Weights of a small mixture-of-experts language model, trained from scratch on English Wikipedia: vocabulary 32000, a variant of SOAP for the experts.
Below are experts of layer 6 (counted from 0) of a mixture-of-experts language model. Rows are named up (a neuron's input weights, with its number) and show model dimensions 0-255. Each number is 50 + 12 x the weight over its row's rms, rounded and kept within 0 to 99.
Before each expert's rows: "gets" lists some tokens that make up at least twice as much of what it gets as of all text. This comes from a sample of Wikipedia text that the model never trained on. Tokens count by the router's weight.

# expert 5
gets: " the", ".", " a", "'", " The", " \""
up9:44 43 65 35 18 48 43 38 47 48 57 48 70 45 48 37 52 23 29 40 41 59 69 62 49 43 34 47 50 42 54 69 46 49 50 76 51 57 53 68 48 62 35 43 71 84 50 47 28 30 66 63 56 56 48 55 39 71 53 67 53 53 47 51 34 64 20 39 40 49 64 58 42 52 73 43 36 40 61 41 54 55 37 45 36 46 66 39 50 53 53 41 53 57 38 62 41 46 60 58 45 50 56 63 46 39 73 67 78 52 56 48 37 54 60 53 48 32 54 39 44 56 56 42 55 73 59 50 57 32 50 31 44 54 50 67 50 58 30 51 51 39 48 70 53 65 48 47 62 38 49 52 56 67 49 50 37 47 46 74 40 53 45 41 60 30 60 55 55 47 42 63 35 52 65 68 41 32 49 31 60 37 35 56 44 62 51 30 46 92 38 40 58 41 35 61 60 55 29 42 37 39 44 60 39 45 24 49 48 78 38 60 45 39 61 48 57 62 63 45 57 22 59 42 54 48 57 51 76 42 54 45 53 77 53 52 54 40 39 51 49 49 41 55 49 49 60 59 57 25 53 60 38 58 51 76

# expert 4
gets: ",", " and", ")", " was", " is", ";"
up1:37 51 39 45 54 58 31 42 67 67 42 37 29 59 52 43 51 60 40 47 64 73 35 39 69 44 42 43 53 69 49 46 75 17 55 35 45 63 57 39 38 76 53 62 66 57 65 58 47 52 56 60 55 57 50 64 39 47 30 36 53 51 33 35 44 34 57 65 49 50 28 67 54 62 46 47 36 42 61 22 45 44 59 47 67 72 53 40 53 58 49 42 51 48 43 61 67 55 44 46 42 55 55 47 62 46 46 58 56 49 53 57 53 70 61 32 37 34 40 48 51 69 47 48 39 58 35 42 74 51 57 45 39 73 26 43 44 59 48 45 52 39 58 53 45 39 50 55 35 84 58 48 56 50 50 49 50 52 72 61 37 56 61 52 40 74 59 37 48 47 44 70 51 43 41 44 66 53 54 37 59 64 41 65 44 74 44 69 34 50 23 51 45 56 56 44 42 53 48 71 98 58 54 39 49 55 49 50 38 54 46 47 61 49 40 75 51 57 56 60 70 53 38 22 31 43 54 45 67 43 46 60 22 54 54 55 50 50 61 59 46 32 64 43 57 55 65 23 58 51 59 58 60 71 31 56

# expert 11
gets: " ", " he", " it", " He", " which", " who"
up2:42 39 66 36 81 62 41 41 52 57 39 68 59 56 42 75 44 60 38 46 75 69 45 48 62 35 50 62 60 63 39 55 59 33 65 40 52 42 33 67 33 55 58 60 76 64 42 50 70 43 23 53 59 56 36 67 70 63 38 52 52 45 62 33 52 31 71 29 46 60 28 58 44 60 46 57 38 51 42 51 57 43 77 54 78 36 53 59 45 65 59 36 52 66 54 45 48 65 44 43 64 36 50 61 44 54 38 58 55 27 50 46 65 58 71 63 61 49 55 40 42 58 47 42 75 58 53 66 66 40 37 59 58 61 45 58 40 58 31 33 67 62 42 56 55 47 73 54 74 69 39 44 57 54 45 61 65 48 45 71 40 46 53 50 49 55 40 75 41 37 48 46 43 28 56 35 57 55 45 40 43 34 42 52 47 49 46 77 35 46 56 34 35 50 48 41 56 54 38 56 37 51 29 74 53 61 34 46 63 21 57 45 49 49 53 78 50 52 43 56 37 44 26 53 55 37 31 56 50 61 53 36 42 48 57 54 54 56 37 61 54 46 49 39 58 50 35 62 54 52 64 67 43 70 47 40

# expert 9
gets: "s", "ing", "er", "y", " School", " House"
up0:38 26 47 21 56 44 67 62 49 30 62 49 51 47 23 57 51 47 49 60 50 36 57 60 44 44 45 68 53 64 60 46 33 54 50 55 56 44 64 43 65 55 31 70 66 37 54 70 62 37 57 36 64 74 36 56 74 29 47 42 48 46 56 46 31 71 65 67 38 53 52 39 61 52 57 59 50 42 76 59 72 24 78 45 22 53 53 61 51 64 39 42 29 60 46 54 70 44 62 67 71 60 29 54 46 34 42 69 70 47 70 46 41 45 78 56 41 42 37 73 34 49 46 60 30 40 57 31 23 52 45 66 18 70 46 52 32 48 71 54 58 48 62 42 53 52 50 63 43 50 56 63 56 46 49 45 65 61 50 39 56 49 64 54 34 35 78 50 58 60 64 65 40 32 53 31 49 48 56 41 51 55 62 43 41 56 61 34 50 57 43 41 55 41 55 41 50 50 51 62 40 55 57 49 60 30 70 19 50 56 54 41 50 46 44 57 42 60 59 55 53 62 36 54 60 52 50 41 59 52 41 63 43 49 42 50 53 22 67 48 49 48 60 41 47 50 56 49 52 53 67 55 57 56 45 45

# expert 12
gets: " |", "==", "===", ";", " ==", " ="
up10:38 43 52 31 60 31 69 50 49 65 38 37 55 29 76 49 61 46 39 26 67 63 53 50 41 52 57 30 17 44 33 56 59 77 52 59 50 50 60 75 66 45 52 55 62 49 59 63 49 27 18 52 49 48 34 63 40 35 59 42 43 49 57 51 36 48 56 60 67 60 62 51 62 43 70 51 49 50 57 35 33 40 56 62 40 53 54 66 44 40 78 53 47 52 39 55 45 51 54 51 43 45 48 57 79 47 55 63 66 36 37 30 64 47 74 53 56 61 38 45 40 47 36 53 39 50 53 59 31 58 36 44 54 41 62 60 50 49 62 40 52 38 45 51 44 49 37 31 70 58 49 72 45 50 52 49 48 68 79 34 44 54 49 48 58 51 32 35 54 51 45 41 67 47 67 41 48 23 31 75 44 42 29 71 49 40 27 60 68 62 52 26 46 46 49 44 63 70 66 51 60 49 53 46 63 54 49 62 41 84 36 43 54 66 39 53 55 51 26 47 58 56 39 46 62 75 25 54 50 57 55 57 53 52 55 35 69 37 53 50 53 60 61 53 69 40 45 40 40 55 47 55 51 36 54 41

# expert 10
gets: " in", " of", " to", " for", " by", " on"
up1:58 46 44 32 60 36 36 39 49 46 46 73 41 40 20 52 48 76 49 39 28 54 32 70 51 28 51 68 55 46 63 37 70 50 49 57 72 61 57 60 53 66 65 61 57 54 49 46 47 45 22 66 53 46 42 28 62 48 42 48 64 52 52 53 49 39 49 38 66 37 48 67 64 72 48 43 35 69 39 70 41 55 39 51 35 48 64 47 64 56 43 59 61 45 45 45 39 52 31 69 62 73 62 55 24 49 31 40 44 42 55 71 32 50 55 37 31 34 66 51 32 78 58 43 34 54 63 42 71 29 71 56 41 70 49 45 56 50 38 62 55 49 41 52 48 53 45 48 48 51 47 35 42 42 81 55 57 15 24 40 44 45 62 53 42 62 43 60 52 50 42 62 44 62 40 51 34 55 31 60 50 42 55 35 43 34 60 50 56 43 56 54 61 65 51 25 45 35 73 44 53 65 58 51 47 58 30 44 78 50 40 58 50 26 43 64 54 34 42 44 44 47 53 59 49 55 53 45 38 47 51 44 52 68 76 68 48 45 39 43 56 54 57 49 36 48 46 61 53 65 50 37 49 49 51 70

# expert 14
gets: ":", " of", " United", " New", " States", " /"
up1:36 67 54 44 42 66 32 57 48 52 39 33 59 67 53 58 40 41 22 34 55 42 27 51 58 43 45 43 48 54 79 65 43 44 44 40 56 38 44 60 58 55 45 43 45 60 42 70 44 71 64 47 42 36 51 58 36 59 44 41 37 42 62 52 36 62 32 63 48 62 43 38 46 51 44 41 66 20 37 37 48 50 33 69 45 43 46 61 24 59 68 50 47 52 44 38 30 37 43 50 67 30 42 38 63 52 61 68 47 70 53 53 75 38 43 55 55 31 44 63 62 46 43 46 53 61 79 67 43 58 45 46 35 57 54 46 56 46 52 41 24 41 36 44 71 60 48 47 31 28 35 36 58 39 44 34 68 58 42 33 61 52 46 66 64 44 52 51 65 74 53 52 51 65 42 73 62 50 54 56 33 61 42 54 45 49 51 69 39 62 61 39 51 44 32 33 47 51 35 47 48 48 72 33 67 41 51 45 50 46 51 41 58 50 34 63 49 55 67 63 52 58 33 37 56 49 65 63 42 61 68 44 74 37 48 53 67 38 58 47 63 16 64 40 55 57 46 66 44 80 62 46 65 66 51 62

# expert 0
gets: " (", "/", " 0", "(", " 1", "–"
up9:41 46 82 55 54 31 37 73 60 52 77 45 68 33 67 62 48 51 54 41 30 41 41 41 37 34 62 29 43 64 59 44 65 38 46 46 47 55 59 42 68 39 66 56 54 70 57 40 65 64 46 72 53 33 47 68 71 60 49 42 58 69 48 65 43 66 56 50 34 40 69 42 45 49 75 67 52 66 57 61 59 40 33 55 44 54 37 48 49 83 54 47 41 37 40 57 37 50 47 49 58 62 50 60 57 25 38 52 38 48 62 46 49 44 69 65 45 50 45 54 53 35 38 47 43 38 38 62 52 71 67 57 39 50 39 57 60 43 38 47 50 35 26 54 50 47 57 55 40 37 48 53 33 43 66 43 38 33 49 52 51 41 14 43 72 60 58 66 53 24 48 72 55 49 51 32 33 56 41 69 34 42 38 66 58 50 76 59 53 45 58 47 39 60 47 60 38 56 74 55 44 40 52 55 54 49 44 52 47 77 51 40 38 50 61 62 44 34 53 45 27 43 45 59 45 35 59 63 59 32 39 46 61 24 51 37 40 53 29 64 42 36 44 32 72 45 39 44 62 47 49 47 45 45 50 68

# expert 3
gets: " |", " -", "nia", " –", "ucci", "..."
up0:45 63 49 39 55 91 45 62 46 47 39 66 52 41 59 47 51 35 37 47 54 47 59 53 35 56 35 69 30 60 55 51 73 66 53 46 27 43 26 70 55 55 23 56 45 42 64 45 67 69 62 25 56 43 64 42 61 70 38 57 51 48 43 75 42 48 46 43 59 33 67 64 37 43 43 40 62 45 63 38 70 58 35 55 40 47 43 51 60 41 71 28 48 53 56 45 50 64 74 38 47 50 50 26 60 37 42 55 48 44 52 62 52 69 52 62 60 44 34 54 54 39 72 73 51 60 53 38 63 56 59 32 52 43 58 38 45 49 42 47 48 44 49 55 73 59 68 42 52 59 46 57 56 62 49 45 38 27 42 47 69 84 36 40 55 42 48 55 51 35 51 62 52 53 27 52 40 45 57 74 59 37 43 62 50 46 64 69 55 49 57 34 40 52 54 56 47 63 76 54 61 45 61 55 45 47 59 33 54 46 50 62 33 62 70 32 46 53 45 58 53 42 44 41 36 79 38 58 65 44 48 26 51 65 27 66 49 43 45 50 49 44 52 35 60 61 77 64 51 34 49 24 41 56 34 50

# expert 2
gets: " 1", " 2", " 3", " 4", " 5", " 6"
up1:55 58 45 50 64 56 78 45 72 49 50 55 63 44 51 57 58 45 51 41 41 40 63 59 43 62 67 47 38 31 67 47 41 43 59 69 45 48 48 54 46 42 62 64 47 61 24 53 43 31 47 52 52 49 62 44 36 41 31 32 48 46 39 57 50 53 52 55 57 55 58 30 40 39 54 24 48 51 42 44 50 48 36 53 59 53 29 65 44 50 27 73 64 41 58 43 32 56 45 47 67 31 58 66 42 35 48 31 21 59 42 54 65 36 56 42 41 53 60 29 36 47 47 57 57 79 47 54 47 58 52 59 48 54 48 65 47 54 50 40 56 23 63 40 52 42 45 47 77 50 62 65 45 75 32 77 55 61 55 29 71 31 50 44 48 57 24 52 33 41 54 54 46 54 54 35 65 39 58 72 41 54 58 59 62 40 55 47 54 36 56 66 33 59 51 47 31 39 54 39 26 56 39 42 36 58 37 31 29 71 46 64 68 53 69 69 52 38 36 65 39 46 25 44 34 67 67 44 70 40 58 59 54 68 71 62 61 58 50 52 42 44 53 18 42 34 46 37 40 61 47 61 56 46 58 43

# expert 13
gets: "S", " A", "N", " P", "A", " S"
up8:43 53 65 49 52 74 58 64 65 60 55 55 45 42 52 54 71 56 44 42 52 44 24 60 58 72 58 51 39 55 44 48 56 59 67 31 48 52 35 44 60 58 61 37 50 39 21 51 58 61 40 57 58 44 63 52 55 41 49 52 61 45 47 37 52 65 68 31 26 51 21 41 54 34 60 49 53 63 65 40 52 74 35 45 43 30 58 49 29 61 48 71 76 37 53 64 42 34 69 25 43 45 62 58 43 30 44 43 45 71 54 49 64 58 33 65 46 62 44 50 55 47 48 39 74 66 52 52 61 45 59 25 43 48 47 50 48 40 40 45 57 48 32 51 47 48 66 62 57 65 57 52 76 53 62 59 67 54 42 56 52 40 62 37 34 61 48 47 66 33 52 49 73 52 56 56 32 45 63 41 47 50 45 39 52 54 31 37 50 53 42 28 41 63 24 57 47 49 52 58 30 53 52 43 26 54 56 29 44 35 69 57 45 55 63 43 46 51 38 69 51 49 58 50 53 72 68 19 48 46 56 53 37 71 53 35 25 45 53 09 67 41 37 26 51 44 67 46 54 42 46 46 42 44 66 46

# expert 15
gets: "\n", "-", "|", "=", "See", " Coordinates"
up10:25 56 41 42 44 32 55 58 65 33 61 60 60 36 53 66 44 71 57 29 59 33 53 55 43 63 45 56 50 60 37 38 56 50 52 44 35 42 51 58 70 53 55 33 48 43 68 60 39 73 42 44 47 67 46 18 31 32 80 61 37 77 43 53 59 43 40 61 78 54 45 36 35 41 25 50 52 59 35 35 50 53 47 51 52 63 53 60 56 56 67 41 64 58 25 48 45 51 72 29 39 26 38 57 46 44 49 60 43 61 23 63 58 52 62 61 63 47 56 47 33 54 53 49 29 38 39 51 55 69 54 49 61 47 49 47 49 27 69 33 39 66 55 65 80 55 50 38 56 59 48 79 64 62 78 40 49 42 51 43 46 78 47 51 53 54 75 44 48 46 54 64 63 59 42 33 58 49 47 70 44 47 40 38 49 54 48 40 59 68 48 47 47 48 46 45 22 40 37 53 48 61 48 46 59 46 58 45 47 62 59 55 58 43 40 54 41 47 41 44 53 42 42 47 49 52 58 65 54 56 55 35 38 49 67 39 56 55 23 39 37 50 39 16 59 38 48 32 55 62 50 43 56 72 38 65